From a checkpoint of a small mixture-of-experts model trained on Wikipedia.
Size: 8 layers, width 192, vocabulary 11585, 37.6M parameters.
Training: a variant of Adam for the experts, 5159 steps.
Below are experts of layer 2 (counted from 0) of a mixture-of-experts language model. Rows are named router (the router's row for the expert), gate (a neuron's input weights, with its number), up (a neuron's input weights, with its number) and show model dimensions 0-191. Each number is 128 + 32 x the weight over its row's rms, rounded and kept within 0 to 255. Numbers have three digits each.
After each expert's rows: a language model's description of what the expert responds to. This comes from a sample of Wikipedia text that the model never trained on.

# expert 55
router:096070155121150131137159107125145159115174146096121187091127127148161161185200136074168138083171160184099098117158112154130120153164118118108194063051122114163099142091103157066098120095107144088192145175132166155123120053102145122084119130131044163171130119145139136193148125093137115124146094105120146095114078110113118089185086151115110130140111197154158207093069078086095084153090115118155117138102182079154135149141156091161145098115131137102143133145115199119148164149132134149120115168123106087132133148155103115115149071158100127150132107078114185116104094076113137121
gate0:202114121136088199173141184126118061187110049072134045114152158165121137116147129123106133132095109136118146160112120193158117099076085148153143158134114100125122131081118092176077143044140151156125120166160155131136153196177150117113162186115096137120174153147113104129102153132107139104137146141080162096183128114125118111101117131069057119157138114103139178101110147104127097098085140177079117139129148163170106133067129179138085123095086130051104136109096134069116128153141123078140101105171135170077091095120094136143123186148130095127142121108168121153138123109169209137
up0:048120134149083097141144130090091157187109165141081112166104082078136119144159137165086144111103075161137091074110091126141139117140177148134126045112137072198170190066130145113091047041137132082137154136124099149189163119114136114115140117135172126081108100153200110077139076161131171117143131059118157139096142123151154126144153157119108158147083088120100111174073161146121118137143113116221151107161105084144129123159149105136158161186144160159115110133096161148102151134145090139159120115138122162132115154174134119149141137138088150196125078159142122101160148141162063126
gate1:125093156174136123091162140116141098099190111101150036166155107087107162122135091099117131130139099124139139146086156178152146103161206152096138091108144158106101170072142191117121161131116157168151194140138165114171083160146173112141098154143138202099116128142171100110154142088118124128090143132110103092134108194128081066115135149133138176101136141101114114120148181147042129138159152099078110126122160126119148150118112174111112117112102149157140097167063160118147145150097100036213131122099084143152118122113166148157102177108104087170052138115028151122125106138122160129
up1:113098105084121188126100136125144174109099147153119194109057154122136084134162136135146142089114129170113158130157084084094110161120110130102100139141121099193094085172133107078100102195159067059132055156111088125090150091105082134117132136144122115155136117146100178118104148209177118150145107102141145167146186083117200117149126131058138115148183172138113169139136055100184121135085124105185127145106110122127112148140144142155107122114139124142130136117159132168068136130129117185036118158129194139148151169171137080068113086156135120076153122167161109120106185082125097135
What it handles: Media and genre terms

# expert 61
router:096116154156124107154189119156117132142142146120140113110091108193196194159146095119166236084127158167109119179182122109103139149152125126116150103083078126131073128084097086118123129158095146123152153178172145122069072126080133149060117159107101128163096109143162168146161121077097129133097081112093150116101136079096043088142090181092106146150126148153166198148097107137158104210123110086168076147096168089190122119143080089139122095126118157117118089137126154099164121156146109127122162148113103124128118169191077069090108116128090138129147121079118143115132102113083122115
gate6:116101190170130158181175125145141116128124115094140135139129106131102121152146093067158136146110120101099114147132081112146201145138097147098089129124157047109158140151107162111107068103114112131158179187150123069102101155125151145109077146185158166157087092119150100187089116124081183150148123055126189125059101074146129094161110110112122142182130140172085087121173134139150142136106088151139123162104135082103162155175155127167135186146156184089131080116094097082101126171091166099164180154159133110174121079157123134122090086085191080136106087130131120106108156116108152048
up6:144133155181178109174101083146098137142094155110150098135065127099117166093104078111103140133165130098132130151139102150108159101137119086122127162135167165095107097132140119120092158146097176151170182133126130070068085113107187117109150137179110133142098134129174153153082086155150173150117105174141217085088140097113196119081111146194145172086104143102131135122155129124083100128188126106208078164128111136136156122193131159131160184183185112095117121117109083062075093073167129112156121084129119138172112153081135109157115130139173082161089132072155178106139108154153137076
gate7:122158145084114152115106163182125127143086101150046171152154078135111110083116153038194090213061172131083038127176118123152176123119112144146172129115137157114135172133047159188162095139118090122174111099178130108138068105108176118106148185137098098104176140119098120181135118069183185129128119148129214120121137101097069103133115138130112141116129122125109121125119123129147112163118115109119099119126098116128134060184103123139105083154150145144135109131116179123161172147208106141098158140118114099129128085066137125138110106144090109081111148095138107111170104129143177112
up7:116189085102118118143083145137080153125093094115143169124147040134109119075104152082159096185093141124135094128149163104162141118131095152148105122174158160103145128142108105172178155173104136194122149143126077152137049124119151122154154142074151084072177152139073122144148105125121188146133163165151172145120123080104122157094135177153111119081093093062099184115148124171159153176166104114053100128146086084128117135155085168112112069127142084155095121072128156127165146086181095144109152102159157144125142130091148117170141106147082139113109173129182098145192144038118159114
What it handles: Possessives and table separators

# expert 45
router:111088166159125197157188075152148160137140121108111104122147160119150147167170144093170136097128137155085119153131115161143179167143145127111148099081108132160113141112136199099091113100093150107159171172199175047107130126135174137102132172129124185133165091146144168132146131099129108138121121087074163129123096105092108105142128156105090131189126124158070176173091099085098067147076100086139120146089187081145139119142170103094097103172107158067114109141107171106089131142141096081160178188061068149144120159157159112124083097116095082090163097074090150091127095093115157109
gate0:139142126123113133145082146176097100124160099157104166163144164147141151157110115118131157135025145071168148124061127134159181125156120130173133213134161105122154110100085175134200153115136083157115124112113155140145140093108111082110139127111166168139143133180135128090079163096181143156171116174149137163182140176108202152111149076119072113123145105140114107175123139148113165138134104133142127098172136080148138179112124108079177084134046150119058101116114130150082123145127102120065103109156088113135126109178117122158128109105149058097092128058084174118185047158136121135
up0:144144162112126135116145179106076112175131130092133216117146073161131072108150177108118140126161133109146128231102111154170116133116167115075144053161050131095120098146184127085052154118120150099064141175141170129069111145131088101142098103116079072158153106142127150143111161111116080162111125161160100119157106123158153088088112148091170123100133095133132127173135160128195141119151157149080131137146073141116135091108122108151063184137140114102142135121167108138150148126124130131165099120145098189118086183084126121092172121161078064172053100181135101126110173112109115108
gate1:130138131143143145179107076144173158146086117124170072139147146153175100104187182136136181094135105150110123177203111161149157175129161128130109082129146097133100146147023143126147080143126129087142155181107143209131100152109142136143104153140095170109136158131115119117085138098077131191147136125080163089129131149110117140139138139115104138127137130149125095123091120122072097145086139158086137193094172123124161124161159108128103051152174188206120085103120148134162190109117068141132061168171133095119082155178142108095081121101095145081153162169106152070129141148132070077
up1:148121174125124083117144101136109132087187105131145140150058153178117168115037089104164094079112215139106139162122108084092068184167064106129148104125121121165123145105114082106103125116197141150071104120166119042110154094151108108105110151168194113166119131076110161139139105173132124084105118091102107114128136133101170095147143149113157140146107106124149144155139144129124115158169130128127103130158104155095099108145054121148112116136084145062128116140132141101113070146202145169118165142082135106129195133054101133137177162158147111189116088075094141169073097128111189125
What it handles: Short noun and verb stems

# expert 3
router:088135166199128169148170093162161157136128153094076124078072160140149153165154109117159127117104125138113102129141129116078148143146155122092147125135108088136083162128116143089121066115087167115176170184175155137111121073110178170099121191126103141155115119162155145126152149089139099185112094095114123114090096076116116078184125146072135159183144179144141182184057102105076071167116090104197106152104154081179151096148148089149077110171169163096163094152100163098103141159155102132106148128090092103167123136141054132077103075169153104117145095123088141138100114118096162117
gate1:139114206091118072111053156160077189136133143152105129150090170126139136122109132118136127102116167106111165190136120134130164108119102126150119121157074139199160101110160099090151133168124125147157143177128109119067146178080087098083071148130120136108145116170161125122180076174107160095166155117176137124158164165119113152139091090079161176137124136152087024124118090075135157140132132146162116142158121188156082146139110097172092136174124157099137138118182201140132132129174117136103106123131109107121137160132114094052117102214147120151093140112234160134112115142163092110
up1:127095187133094145103078166177120167107119109160089137103062159118122116092073153111124137150153104111108116202158163103139103130096132107124094162177085216115141087101148112116121070146131125121132201185111112123081110120096114142132131172133187138077143128230146134127162095119120149100150143125147174141155174102109110161120114080105173160163121105107121080177164153090157141109095118101122155146156136149107149101117141100129095168173100063105116127104231140167114140102121101161088119128108120176062126111080155102071104099194156106108096096124171107105169060150096131105
gate2:151140077080070125125167159100059072155148179139166134084142096155168116169063152151115146170101118088099144171145124137147082127155147140124140128129118150087104107158123149168148097122161136150226146107119174132109167156145128117122132082115080083094127140079091102113101111132084097096145122149122119123113149108150145123113078134151110078178113146221216115156094146067138140083105135133160180155107086175172106091195090175114125170168130158130122122163153102139071145066154131120179132116121132154129130158118160192171126127089094064152115107124130150161078112129125211138
up2:060111151083092084091189162138082171174154177143095097147150168117081103096083106122135144165070112116120175133124103129152093128174082122133114128126176179128134131155171124145088106124117145117150037177119127139133146075145063138141125044101101089119128121137124094157107149129134132110127147126106118142115124066166161120120123114129140173143138143203195156120135094113187132108172097099115142140133097186164174137163118147114096098135132127104164134067154079116120131092162153183152106128135175231095086141102155178155102061185100073156123091141141140142151197140161136125
What it handles: Auxiliary and linking verbs

# expert 44
router:109107163142169161171145104165141132164171144116135149123111139148155136149134092089148142091160140159110104167134125129108162150175152092132180092136024113146116116114147155077132111104107135122172150169168152107093117116124149120077112159115041141202142104116174156173160138097146129143081109100106138086057097100118113093171110141105081153132111143181151159131091111087095062151062111103181101158101160112137097111145125091153110078183149170092169120120152160085159163208167092104168149134110122095152103156166083074069123096081114099077150098115134184110110108066108176126
gate18:155143126137208102097148075140090167106134217167099139112113123124114156152136099113129186074169163158109166125109183114092073155136107121083158093103132174195076104058122105091088168168152152104142170140093126125115089134130120138133086169115142107167145087102164227134097183168120093108085114099136150085124108136149122108149072155122166252131128141180179117156156106105122098145155132168116123125107160126175107099206121114103132072126130136120147137114163129152106066148111121105090120117121137126180072166119122151118082118166105125115156102116098137103198143133118119123
up18:187168107102148093118168113127054179111092213194097119137080159106092068150110066136106132119143164095140138091090195085132095125117166178085175118118152136112094079140153104152126189156114161134130137173050111129190127138180135097166156138090163086190143150126154157132137135180121076161111123191192117099107100115159109158091138138120140165139149139176175107155127133125089130095151137195181140156146142152140085121160105131110085129148148120144173168103143136137117060155119123111097100098153106185132108100130137119105101120141132152114091093149111064093205120157087100130
gate19:074076162090116165166140103097165164177168150154155081063152131132218138117151147136146097114108119212120148216152099117133173100138152094138096191151103128109141094107133168171133139185163148131098125097188102114096102098123129127067203103099119135152144034100108148132116127115098113102059139118126130100084118106109082122137159129135129072200087130174139149136131122102126138138082155135131149135076134064141127144173142121054127134094112108148102101121112129153157132131155151165063132099126092064131138143136114075124089154147112144137193140076106182130187135140127115170
up19:116070135102149136170131084062179178183195124175144125106161144106122094130136163160177076131154126157158119204130134136165131097148110143180142156150087176116136134096163117151128158145140091111115113119155089109146181128135120125087148104067137112090126090062085064150113072117119097027073132142165122043102143135122110113146171123157124102163090102090160163069115091130142191117077178130081142105074160099137151127091152128066156145094125124130122109104126174101123118105100111148130120123096093057124110143147139119134117170140118157101185157145125199168179146149178138138
What it handles: Institution name words

# expert 20
router:111104204150139182139141054164170162157175142108110143107096194161115167150160110086182132122105149167124117185129134150123128167128143070090138083062135128171133141128094121103069090131095150093172154166191160090070132132131152182112120138127079172154137101163120153144150158099139101206094114102066137105084103132074128110140122127111112170198155151143138147096079090086106104141123130093149119149073136094158162098161153140131077086173157157076127129145102146114143136130147117101187150189071100117144098171150149087113096099077093118067141113087109141085096100114112169093
gate0:128125144169142111213090154117167119090129163092116134095148092090087128129147153198166075091104150136123148090104128141083117130101140120108095115118117145115124186154107143148180129118138106109108107132119106149182118094094125173155145099139179081158073128133086110100180140077129206098162147075137100111127147107113153136113148125174117093118157124154087121136080214106114135167154138161124185097211105107155143137111155109141095145099156090098143119108181179110160152106093184127136112149036153139134078110081146207103125123103134100089130078216129145172078140108142202115
up0:080115150141106126104142079121162098106203136094107122093155115150145145082165150126168097133114195178127114047101167114147169164117093121105134125120079136131081205060101100093150105123132155095122096128113147161096113132066106173128179093132151095178127179132096133126126107125091165120143139065105143090136141140167121158136148127135153140105140104158165149082047151094058146145184153194089166100151097118182086081113110113102082110145140130139152072098090195142122149123121134170132109089132144095165135152111167126082172106137158092119102198220112170117151159101112128165
gate1:096073132128109114162156132132183154094131189157173106124164088102168128144120147117115136103201073166055129142158087146112140185192149173092112125047112128094104100079112117117142157136127161125093094073154085071204128154134144168127168125081103142116130047163144181128112158111077147151111150075083168117136097055152106050158133162139123043119133114128155116081135149142141123148123134139166140179109158122103101115096168095109168108099128126092143138114163127116173151123139168119163125114183108113128175094160124110142100141130088119157211167186122118136125128083159161136
up1:153115160157072092086100123141081080102131093105202094184145135157160158172117161083102107166124143149128129077184169154157168105096117127150137094133105202150093152148140157126110105127202130100128133142083170155121192123135160129151141117129049151170148194128108097165166095131137125065148122126169083093166098044088122126117160148150090164151122131091109132126133160173132121165141115077077106103141102179102183117102111093125152103136138132121101137150131140135123134067056169056112057154092112122071150068088121203135158151152127140124096149101138120170111167104123139112
What it handles: Verb and noun stems

# expert 59
router:158099119179212159188131125180175142149146145136128098144094157146173143145130085110147096131079149159095046149144120151128124173147147096134182097130089107148086149105105156098112114116109108050178178137186179067107129120046132170066073144171115185176105094086168170124150168105052093140094090112091129080107094127085113091162094118133127128133111166180112167147116123156170095167146082064125109170078148134138134137128157108159127112143138149145141071155104155116120156164140095135140140173126113105165097175143099074119115083096157104120153120088089131108085126128123169137
gate0:120117166150073114182142124142097108111129183135177092119082157110123087150136134093099191136143162144081076141127161130103097151131109086114168113097045136083123121102077132154162099108162123178113172162156126162172125091116134143075133133145117199200132084147104075145076117171125107105061092154104156105181116131138104106130131138114109112130107132132129133154139122135110118154116150166175151084133169165152164122123130090103072140153125126029229058122128177124123121145131100184131118189075146128139174066134152098115083140144133124169146086093162180144130136155126200082
up0:146119140195098117140086138090135117156076119135194088162050145124075110070081167136114179140131144136119081120088171140151071126125093121122163073125079189112132087124129122162176122099126109144146140164113094171149149142096119072142130116157109164164146086114165042133090103159151102110078101145127173127175124127139144137144153154119113091111120068096128130184143154142137162161144125152156194078111141161095134150149138137091126163166111107121125089099138128179157104083087155172123102181052194159128183126121125091100116070103122075141155033110129157128127113093194148103
gate1:152135141160109178048153112180102165128175154072123172135141119086088149152088170131136129142100118138085112117111102133154106158160165130110097168146137151152099179137113136119139089119073114075124105163132172122128136117150130144130161109182152164139133100129114176123101091118169166138071098117167187113117119133160069124143128094155150099151096112106113178095124107135137096090170197107131145147106157121143095112121128107121107042095118127130121171137092171158118227101120129178118143168058112108102132083221106078165111114137138169059139114038179152096065108108095110185
up1:105125143111192074195123155101147109137081132125167130081131104140172133085182110128120121077170155096158164124187119155079126096094123134136179097065105056097119063129139114148092140108164163141175142139119130152150155123133132078127118180075102133138138163164112103139192198106094117120199095137096080120117106093138171129135135104104136122113121193166157116174149130098090129143092076138137099127111134109122178150165133186165150182165146170133154072194147087103124092159143098060162117129157077124116138117034109096076157134121112095130077117111148119122181130169114154079
What it handles: Foreign name openings

# expert 60
router:087095144185107153154169145157148121121152203124101120102094141146196144202162091104145189141180104136081099116150131096085117140152160126098136106058066094154092120073091155111113120108112170093160141183171140109107079126097146137085123162122155143150091059156156139172163139115097193114149067068069152086115097068120066103151088161110080172153096151156125175161132133094119119168109097123142118163080146070164126097168130120141106100139160099109186074189157168095108131160150139133152124164083106122148126153130096113132119127169099148132126122107123148079119124049133123108
gate0:073109125169093173132131099135111093118118079108106143113129185152163167161109075038163135127079170139134073057098111088081118108106088094143122111184097112204109181129129183103194110098158104096103165112153165162082123159107142102190145145152099143138162072118118107157131109089194140168180043162151141129139096148142112134133128133052129131135104125137114128169126097126206133172131134101092151173116128150183132111133176131131167135094110148062144157136127087125124155084114109069138128185111141125096113136134115111116121076147158123142075135137153188088092104074112153096
up0:230141138100182105113168146155160098158100212142200076125099081150140137114150196162043110109147074114119131165156101175141127144164118170088180121100125131120112097184110066153105120138104102153158117108108112107148198127145115132090137131137137139158115170131144166119156157181112095110131220105101152128126180169109161114171095104179156117100173149112160145089081132132098126088132104113176080104148156110089127131055100084103036082182158142133139144164126148155148103176133093149103142138137131096136144141094144128130097135097129109114175094117079090126153136161107140160
gate1:125126142108129174129124135128167169146092125097158102116123098136123136139129099139154178104100128097128102135147103149124193119129099141109107126094164140076163138128170115172082082109082118139116141189161088110073144156143121142105087195105125133138076096080116138185095142187222153150141182101138098144075111108151141129124076085072136149122138109125143110171150170145142121066122121149143174173133152095091178187214080120162098112175172126149125084097087085079094101172161125068147133097157146096125152130168041137143125063145132093116083172135078166077128178143084105126
up1:113153119039115174126166140150147192144138133134136090112065114110156177132093121148149133118133154112167144167195073130127203088177138147119139113102170141082176081087127121104133073109091160121161116136157132081119182090126081166084118149113146121120039165088136114166118157129131125166128188065137079152097093107127109047130123179129135121148146117139204064159155142136098139104167110151167131161138100113072177149149106072141105125202150131202141137107113089164123167139185115116132121153181168117144118109120076098163124119067139079121112133115088122130099132109089121124
What it handles: Punctuation and title nouns

# expert 53
router:105090142157114143158193127163124147123146138104126129072098135177180139166163088103168215084141158144100145163185110158062127154176143135102146121084040076130081123068111117126129113146091147118137158161155159121089069107122160133059136146116108152154094089137166159108160130133076124137097049105061132122104097163104054101169101188065113132155114171150174163168080116088116107189123105108144105138102162121155158119156090098142091093117140158131143091156107151099101150174157096175116161162098071134141139159177117102120108115098063131138139116101121149087135103095108149111
gate6:080161177133076125125074162084109118104101179148105060155138150092099197124180075115102106084077093148114128096115101172115152205138088139102133110162167148192107131131115085111132134080071184124162111135143151112110125146103093130120068117179106143140115179103178158141126177148143153112099123115116164114106125135117191108132058073124100131130091153159175148158088138102132132117103142115124134091119130112086163108182160146113152163110055157099138131128237124090124143192122133154114104157145135162177143181215124094137110078117117139053124126124161094144113091153134151120
up6:153122120166146092176147148152157148139157074064124126157168166140126070113156117153087121066105074077148068134103131089093103136074170137097089114101137078073122112075137163143169152137094122133168108153126125143104089094166174168126186117139110122169152122107089153058172177115100138165189069145148151196116101185135091148113175107122114128120163135148127103114178119156129134095174124181121172145133123189206112145144076151088086122152157104125165100131096172122091136048187098125108110084125116103104084138096127099177117142165136095157053090114102141128121098097114121114
gate7:136134123171166116119076056109115153107159151084129118184086119150123117097167111115138080078096143170139149119126127094160099207178138139121147114105181107128138127105076213113116091103130047059165117069137160065129179113130162142129062126186074086117144142166140195140121132126149128158100089129121173123126134148110149123124043141148116127144128135121132144170123113138170091127154117079167138134114092162179153118126160086132114181115117130133086103124180117165150123182113111116171138139118129061149148148119130123063137061080217106094131104098101158122056153118091104105
up7:130150091145111081094068187087077067047109171093174114173160127101137098079165163142125126089120087120168126143103090071144193162132161155128129137125157102126097090049106125155151175114115066182128141086112192104104141121160116112093130139138132132089112163134118186092113093139120103152094148174162170113116136190180095111091149195122115130109139129117156117155124090144140155177124171104141139111155078078116118161042137151123132127102113192131137166137135127085172111180188090184121083095151108130130127143195139063180134148143123118100129096130150173114141173106103131146
What it handles: Table cell pipes

# expert 26
router:109107192174155158130204103159145115160153168150132136126125153138174128187150085107145157131146152139082111133166068138116147162190100113075157106089114081153128116106093169124078141104121141109133105122149206066132098120090184163117123137129116174154088071153161182167187145073085129185059060082078138090144089072091091090173114165086090143148118162156148166132091134106091114170117096127137067172051151099164136111144144099097129097186142133101145105177128135121096148134136131117142153154150117075115113133158091104087092116165104097155137114109126133119108082082091138125
gate1:169102118115177192123139091089110078174180160122124094167147163148157132115136127157116168118161064109082123108142092140118137141123138146126110104176160145129196110083122126155138154147107017078152165100146121107126173106094146166088128104093098162212158075149159159128104185127104141147113104077155086108151082129110119127130111117096125137114121138148147127116146133142138110097095093184150123178127069094158032164162112190135114103100154200146131077151125172066140125131136126078109123111131078139125130145136147194135084077155152188168120111155090171067083154138101122161
up1:115145109090127189103140128066085088179182132137152096184144143083108094156147115162097173190132080079109163098087135127139117136148106157138106123179186119137194128072144126161122152137124043068137067120138136108164172134138132147116117120106118170160156101093114102128090111113138111159118083095138104106155088054165150085113145131131140091094088098108171161089115154118130122081121136145138140151069072146172054191137117159113127156086098181097157111153149137071174138122060106057111130126189078158093140144155131178141102095183148169101109160143126126159089121128132098161
gate2:064153197086146053114174170106116104223164134150107160112110099116123123118089095135179090112130164094119128103121109078157130124113145163122171157160168090122121150177151114137113136097084154121104140121107062137141195082119118143119188138132134101140090174141128135155161178098096159174195148214073119121138113119143117206150159074105091176134169130168155129175154045124116161166135024165143086114132079145090130085106099149141118137126128097111169129079086103105142098123084174154105171133133119146084119101119147103137124126117082096115130093078134134115151124145131117121
up2:153126024102115134158093108097099146060100102089202087136152114124129121131136102096023158096145093172168114156103106131114093122129072096133179160126142155128127101124100092151144138109216156075144112094137126090112098155127092121125168093099112145090107141122128211102107123160182101109106086120160118212155168116137133095124113132183110132130098115127210156107112100156140110111148162164142103124137141124195092107133142091168162100107132209125062149174126103181166135104216088132139102114151168139112118160092146126166158092114143168165147138173093135118133144131137130137
What it handles: Units and number punctuation

# expert 51
router:093115179135123144174147131167141133152148161142147176103119126186178165167126126136165160125140177149066141117162110124111097129166105089107171099096059119141071138109098120074076114124118118108161179144139140135121109112073185143061126132139064132176112108167141124199134130102077152158139086118115127082108118109083107106214101136067119119136125156147154199172074070071140091171113086105156065136034195105160130127146134100129130092127133140148149147169148179117123126155141096160161148168110093081141087156111089089087131080104121137139133084083100176088122106120134113125
gate0:144120122138172128143104091119089192036146122107158120182179130184111165123154149162168125180142144188133100083108123059193126155065128113109125181020133117161152149162085109111126113139126119080112083087133098154147155095140127157108112126227047131089135169138111105124127093080079098103214115143179112131176125173119112145165187097125135145190133137169137130156082107079082148098071122156053117111131106167106070098098114128111163086128113098113143148131127167147142133121117139136114138121148158098106157094119144143137104163123126117131139131106150144084128120176097153136
up0:153172088110068146096118209101115100155089038124150126075125103100193145137122185104090099201121097147095114160122154183106115129098072174136119076149109137170150149111102111119143085077212157140136097127115144093129102145140154086143143124123190135107145115108108052106093127119181129150076179123166169133066135104127141087093122128141130087094114141138190179126160207101140167173157114108206129109102138137127137114175088139108093150080117155147169121108126147059132155104047107127164138150154105140192135121115170085095117151132119111148129169113134114147135140122111146161
gate1:063135125170132087134166133131172132186136148160138126112191164115121139122111101144192156176150222180192146154139115073060074107194082168143131133164034164148119165151118115129181117126144082154121109137144097163189151151104083179175153107112109116122082133138128126113117102190091130156117094104158106134149138139081105099111056139107164133111182102138151129130073099115102096121090177110144065100123150134112140078151146095138123076132127144157096087162139151178108095108107136095156139153191112130106088097103073141107154077053129100151153099121109159163135113120149112106
up1:149136093093116129231106112099145125142166116125110139100115075101121168134089160102108132149225084129089134100130112141161127167139119091093111110142087108201162154123107110123169143112118129129177135128129090171102095040095098081060133110124111142133151133096097112130125126124055150083119123121133177065070110115108105092158086141124144087118078167124119124167098157072160129147137118104171099109102143169178132125157137218129173110110098162083116114129155132138148151186133136173177155136076108153221142101118101107129133164137117136083146103086129186137190162074178131156
What it handles: Endings of place names

# expert 34
router:124086118147135144157144100137112128120162173124098144082084166107159141156130151085187114134172169134065090136122147146087098165151106098065175086157071130161059169101112120107117076084115131090165190118184147146079093096082125164078134145160094161176131095129156143157163181096097122139065062090067148118138104099100127153164139138116127104103147146131133172182091098175113099169127102059143113134097151140124139132184137077159109123135116160126130047151136157134111161172124113122158136200096138110168091143133056090100121084108115105141162126099123186089080127109117190147
gate0:177175129076133172150128101119107108128164128132150126106170139151129115143140073097193089153084176055162087165121178121147125121105095144157175135166132100074115152093087136101111139107092133121090116139146082146161139120081133194181142105127150133137140153109161044134112154152092213143120112172085144151155069115138115177113162111111129130149126121150065088071163147132154111115132111088138147099135125191161127131122188176112125140135121115115117144141137135116138115151167105184142036191126167057140151108116033126071162117100112105077147133154123199147108141051149134137
up0:098121115132107104122109083149074139096072102150167100092142074122143151162104155087090088100175120141132164149120094136139106081142138161132105162117156147124146100096073145078178163158144132121119111221144136154081146088133109167114124144111193148104171121193108140128094127143166079144110104165122190138176161160158134166149167085154054142098115141144081132117114118098161120096143120172132130096140144097148096073151086110097172100145079126087167144075112136083180156161141148136172115098077130113156100111115114162130111189105176101153087080088207154116112175078075144040
gate1:118112113177172105093188127084116115134131134104138076148156114127128222138132145102173170123102154119165112113209083172170103155156178135113126126122126136150136103170088157138071137159157069107137081094128099155140125120080165103149157142173170103139112114132149163219126121174098066105117160096098099191086056159155197138114148133119117117154126117108133145153099115159093131083067086130124122115104150160155095130113172042117150107088192151161134097100114098166109219127094114088132092142133143094138163131143145122131155136078181156114104159131171169138094150197125120135
up1:091128104140172117061184151094127103161169121110152093135137148124159118121080167109158153152084107130170111100126124108097093150164189144083184110119120150131135144169103126084100142101180095095142109141135113154177165086098135161102117178097173135140135111089135135137107088205066092091142165104124140180153050138127144147121131123125125113156132156128105117169062113157120136116118057112152113100128166157190086140147195068168188119111197205158124062133129091098091208112069140082169098104147112106104126099167159076138152113096149153117086122102131166106090131180116103119
What it handles: Compass and place names

# expert 43
router:100085153127115154168154098123172152126178149103130092074104133186146160192196122087113136077144144148129114131160104148119153157180143127123157089124049108131109137096063170085063092093132148106165171152206159070099093111111179134117100164130104165188156082125159142142134125098146116135125112074071138125075110109062129099148121143092127135169097162127117162139114114089101072148070130131166125147102167071160161096156163123117090079138175122101153114182085179102112151166147091115169142146101106113149092177170109095061070114119108109117142106100119180109111096086089142117
gate0:171154050175114147165136068115156108153185121109185124104147103169103164128092122132149125159080138054125112100134141146141103135157073123117153161193132141080127129095123116150083117072075044101200107151107186134165095137124181119129155142110124123107152103109135113150104133079125070140110112113148154144105038160132063138126152130171135139101098128141156173115136119119163146137103157125178136114107185137177089065120176151129145155097100139099119125170157131036123183141133128116176063143119146167147184106096066137093098155154130166079175121160143147118141100152139175084
up0:115165092169100148110149091102151142132155106124126116086134131121093117123094144151138063158065131072085123092092159135134127147125096176129168172150099123086094114113137174172116162088143065131123076168098175158218126128130184098140149126110134128056131126138092114133077165095109090152088115120101098163121081143091094132084159139132099133139175108089087157196147177129137130128112151154127156120110178160154076101128166133144146182068157113143107088206096148112120175112109188132132119149170100200158214125124126178118061174193090153096128172170100108128146103133121155128
gate1:115161121132102142075154112116101080160131182088121116069146156086114169139067091144112124114222107136105139110092137113166151089105166143141155195076117125108152116137176154160183096134169113137142150141126168101145116096132188133142155074107166152126114148063177119107167138086052157127092125124160145149188085135132111126152144152157141093199143074141114135209113158068072132127142163142077151121130134104147115140131097134106084149127130159135141132096104153115101120086131185073115076113142099141076106057157058170150118140121088110111121100105076143148197089158110166188
up1:156127134135137162161129109086141118149111126172102146114174129161136104115124144129167137218057133169134116116136056118130126117202116127091132162140149079102189134118162172114123203099134109121111164142121165098154122100134101197162141108127156099187115180164163085188157069086102121182122111162126080122127131125075111107104152108193096107141125176113112124195139119138133120155099138159070097098106127141097165128122118147090109105125134100057098115120088176180109147130151103048135157145097141126137091123136101144085092115078108101140136084092083130190119016137157181158
What it handles: Career and achievement nouns/verbs

# expert 13
router:088116126134136146117121119191152141155104180148128105096104078161224227191189124130145152074114128151084117092187083126095151153165101127090138106091053107131101153113097115079165121138115152089106136158183157104069091104131179126096149147141143147157096096189151158152135177133090156125120094109107095117147110116116100096215110156105119093147113194155139143174109123132090096167099091119128075155128180124142149119165103119115122111124139145100148056153102193129115136138163078140081185158129092093162132170151107085141107100119083100159133095105096163092107093112093100106
gate2:132155138157138105095142118114123085116159124130120087161152104105101161144099160124111114091116157218133153149158119054150128137112149130120121106177128120104124066102074096155149088164097095103100154224182098141136090092133226146159158146120124158134112107158117139070091074050092142196157133139120131105141134086127162092139152119146100073183155186139121108162105130152095142101111155111175090102134169103113119191138075128074098132136143136102152096095069178142130060137094098089110153078168110101134158166202174134170077135080172132121153130183126126139094133137112129120
up2:120149130132143100078148143117147083106150106116111130186125124116136110124162125091152094098068140194122204148179153071191183151106094100082166147145181134099130059093108115131141148147080128089117193112185100173087105138138165175125127167116074135085116106202117143113142074059084096106130150123108127123191098078133132078158159095102111087174094150183130107163087140103092159098144179169142107145119170106128164083109109104140132169161110117131100136141078156161127113101096129133094108096143098088140178126159167116136168165100209187099086148146111127128075113136108114176
gate3:088165231127131130090131091134164144132150104169162138151146101063126079114175128129093099166091133124084129099090070158164142142133121141132110090073195075159191144128164155147083097121214117132055121094137149102130144106159138128175080167154109155104106124118090105213161077172166149127160111062130099127117130109152068167139111113146125098153144119132130110200096118096075140090115143114112138176149151132149143166126183165147119137119120138086151152113158110132063106128163155123117166170139100122071085133129126175174070091092122071129117134136103095097180131148162138179
up3:158163027071125129090180117131111116114145137155156146101150082118145083085097104116095108107106154102173116118068138112080141123115156125069112095110173122101141132131092123122167205127110116098099149108097144071123137163161131164118116186097153116161156146118160199157158237147091126215109125152136098163121195085125134117124150114115120140114107104153098129074136117181150110146168130134160141110109081133054134157174129124161186133130096084150071125121120082178149102144161153141109185110114038109153130094131101107143190172119133168171126132136122061096119117098115127150
What it handles: Narrative action verbs